{"n_layer": 10, "n_experts": 64, "activation": "gelu", "router_score": "softmax", "routed_scale": 1.41, "balance_bias": false, "tie_embeddings": true, "grad_clip": 2.0, "batch_tokens": 65536, "dataset": "wikipedia_en"}
Below are experts of layer 4 (counted from 0) of a mixture-of-experts language model. Rows are named router (the router's row for the expert), up (a neuron's input weights, with its number) and show model dimensions 0-255. Each number is 128 + 24 x the weight over its row's rms, rounded and kept within 0 to 255. Numbers have three digits each.
After each expert's rows: a language model's description of what the expert responds to; "comes after" lists some tokens at least twice as common just before its tokens as in all text. This comes from a sample of Wikipedia text that the model never trained on. Tokens count by the router's weight.

# expert 3
router:136112118137150100121162141170117110136119156059128171165176112126160123120128123144085130174138129111166112154136114128149105149093121119110096097140178137111085172133110159105113099138146126133127127133133132138123139144168188126127163125136162099113109156143076085106111107109095150120149129170124100093112181132096126100175088117174140125132158101106122161163098136145133145123111101107134125154086109108100125141128140155135106090103084141150143115156107161157144160150185103136132125135141121107154136130115168100156089120165127109145111135140105159116100103102137103156126166141085133127133124064118122141129097116135114117141161145158155141131156133135115152156136126132091111144102138129162135089101099111122120115142125165140091106137157116156117157085116164
up1:090135153147111125144128160110131160097115105134131133099120144139084145153159158114113120129133115108128114131123118079174116077125085131094145122144131128161132139087125159105179152121137130106099142105124126132139110143133111113135154143131103143094107144120129149104091123095158153108083117161130063113101120173142157141120139132127144123156114128131105086122083181169103121105127128092069139135168139101111148107114144136130110127168128093109149097089133167172145143178110127089121102166113098128134113131089155130114123144179176133180160150118130115161130122159113146122095160134155141122114122179088115110097081156120145176172131110089120116094160124107104150142097138130106130168134130114097114103135132074121128110117123146137107149160120104131132157149098139
What it handles: Pipe separators between table cells in lists of names, credits and scores, plus colons, semicolons and dashes, as in Shaw 11/13 | 2,41.
comes after: ")", "%", "5", "3", "4", "7"

# expert 42
router:098142164163140143121121097131145093169163112098122138163162086164150122128121167130129143161136111088120067120112122131147143122152097118156093135131130134134098139123103138093127092143132106124135158130141133118129157183123128168138165121131098101150097125131102147155150104122158108107091192127135120124124167133139123152098123119167141131093112097147117159164106122113083146119141093074169124106077104119120123166131173106133147121103096159096145150107104168097150114090124138171141084111093151150147148164130118120164166070117142095129101123128107119139119139125156115134103116164115095146096138142137157102111110141122115174149135113145140120173123137111122096143113117097157085147138154123137155090082136102114154152122140139147127087125138092132183137102115120
up2:129127113149163141137080105126105149135139143145126152125139146105148163122126128110080103107119077124143114125142144122147128118147163132123115174141090104122175106146119118140071118138139165117134093090120127161158138083163112145145097116144087149150131098100172131154125087100124136149137109093169102138147154117090135123103154156110163159076145107139095166117130158108115083133132148166081096088115168118135129095154147105100171142182128130161134102102115146135113144093143132140169109133103123131124110145136109125138081116136148115140067135111131107129146106097142149099131138122146167099133169099097154179089124136131137149116189125136111091151123136124100118152105157130176150101161143128150109110112121117090096067105126126116131106161152114135106120132137141
What it handles: Pipe separators between cells inside table rows holding numbers, dates or places, plus unit words like ft, mph, metres.
comes after: " ", "0", "1", "3", "4", "2"

# expert 48
router:168139128139124121117116113177103129131149133147142137148153112177100113104122137173178148116147126129140157110117154119157108107168111136117123078135116129146127119098119173086153152130101117138106114097156162130120147119115135149142151147100116144152154177137124070101085145129138119164119125113185120099103110100116083139115158083117174144105089130125107129135135123141127119183145103111113155109122112147126132099135092166130139120099151148111082107122139133120137137158138156132159118132119092153129117136121145104112152088105117126157104113165074143116135125120086123116130130128099056157089127101096138135081173113141129188136127121134140147100129159105134114112090144099084133134125160111140102146124113091159092124151138136129162149179107081092101074154137124
up3:112146107081118127143133091169143114150173135144129136164150090124161127149131146074118119130098113164103124146118134149107154124107131102122130140128172083146121150141080088166102156110129153160108123080118135153136128159071149105127174129099127132149104160169070123109081131109122137119121159114104109142141184126101112119118091118133098165160121099142144129146130104117147114129132093149152115124091096154136075109105140105166121132115112135098105135123111122135110098163088103110117166115112189148125140094084126123101125149121102134137073098131109117108147114146118112156151106145102142130086088142128137149093129133108131149149131102180147135145150096102143122132109142172168124149100171113168157102150137145114136142098129157141134118152149134098154079093118121
What it handles: Pipes opening a new table row after a line break, especially election and statistics tables, plus header words like Year, Season.
comes after: "\n", "|", "5", "4", "6", "7"

# expert 33
router:150150136162087130113141137138161102077162146149099135125115109110128095171142140130112125110142137159154183155122095113101118120153152111120151138120125154093113121165146128119092175106091168147102106131075138110147089088112106142115137165118135159143138098168157133132092157132150147096108132135108140148122151129099129141122133086119085118113150162102120130108131103114157124153112098164107118153163139112072117156122116181130077122093104137143128129091111101148124140104120179136126157126158133152151132084169140102173116134159083158133112119133129164126105138166130133131110154128164108161086120125178143122160145106120148133140126110122053088153109105111127109149146131127110129092153153150120121142116134085107153166090102145163132123122126145159111126140105177
up2:141100115124109175109162105167149089104130137103126130130152123128111117156127147097122130124136116105148177093097162133110133140112133130106141132145083152125147152122162161153126120167098150129090137126163125188134100137127201126137132118148099130113146130114172110130154127077135159135127118134134139149170169170129163171092122124120106099104097118179133163083130149123133110118145120151155136155126122114171087096123095105143138138100148122152116128118123169158125156102134165140131149103116153134149128104081173124095132128138148139098123128099108097125117168114147114141094104105178149115141100148154124127165130112160085147149112138173099136092117089150174113147115096145095144094115118103107157099175093165113155131101133157131127141157148137169106107111163151
What it handles: Lone space-prefixed capital letters starting foreign or unusual names and acronyms, often in tables, as in Kanturk, Lecq, TOW, VFL.
comes after: " |", ",", ":", "-", " the", " of"

# expert 62
router:157120132117160136100103106162149110078128113091087094094141158091122158101144104076148104149133120151130110155146163094111133106079116089122110126179149134130115125112101158141125120132107118163120129122106160136149090168142121150170115156134110101110132161102142139136107116125092112092098155135140091104152119116123165144123110128145159145148180152139100111148139101137111095114146142134168161104147063109102158144163104103148116109133128122137070154140151132067160127144161112134157139153083139122163105153122131098137125177133148157112134099139190114145127151163145150135150168168108093130084125095122173168155145132136148139115131111112135140126086112126131155096084135141119117128157148149111125120146110089112149156165106132135144116163121126169135135114115120
up2:140080154154124101130145147121123105132133116117091114114112125154179106154117119125113130166110175145144142136135113134106128121109090168105078107145114120123116146139166165133115147128117142120129112140141095136131115123100155134153117101115107133119102146123134175137135109116096129123148139170120121139126094111112096137096130137163163127192122090102155113125115142075118162135130161139130104099111134133136148076113145097134118149120123140147122148101150137151148091142116160112137097116140151113081105123140138107118129157127135120081109146148122182166166143134094115126066136113143139108117133148135116149135181096084098104132171162139079163102104090096117152087117135106145108127087136157150135108071181175146135159153084174097179087130109113178128143128141121
What it handles: Single letters or short opening pieces starting a word after a hyphen, parenthesis or quote, such as vice-president, (shared, "Video.
comes after: " (", "-", " \"", "/", "(", "–"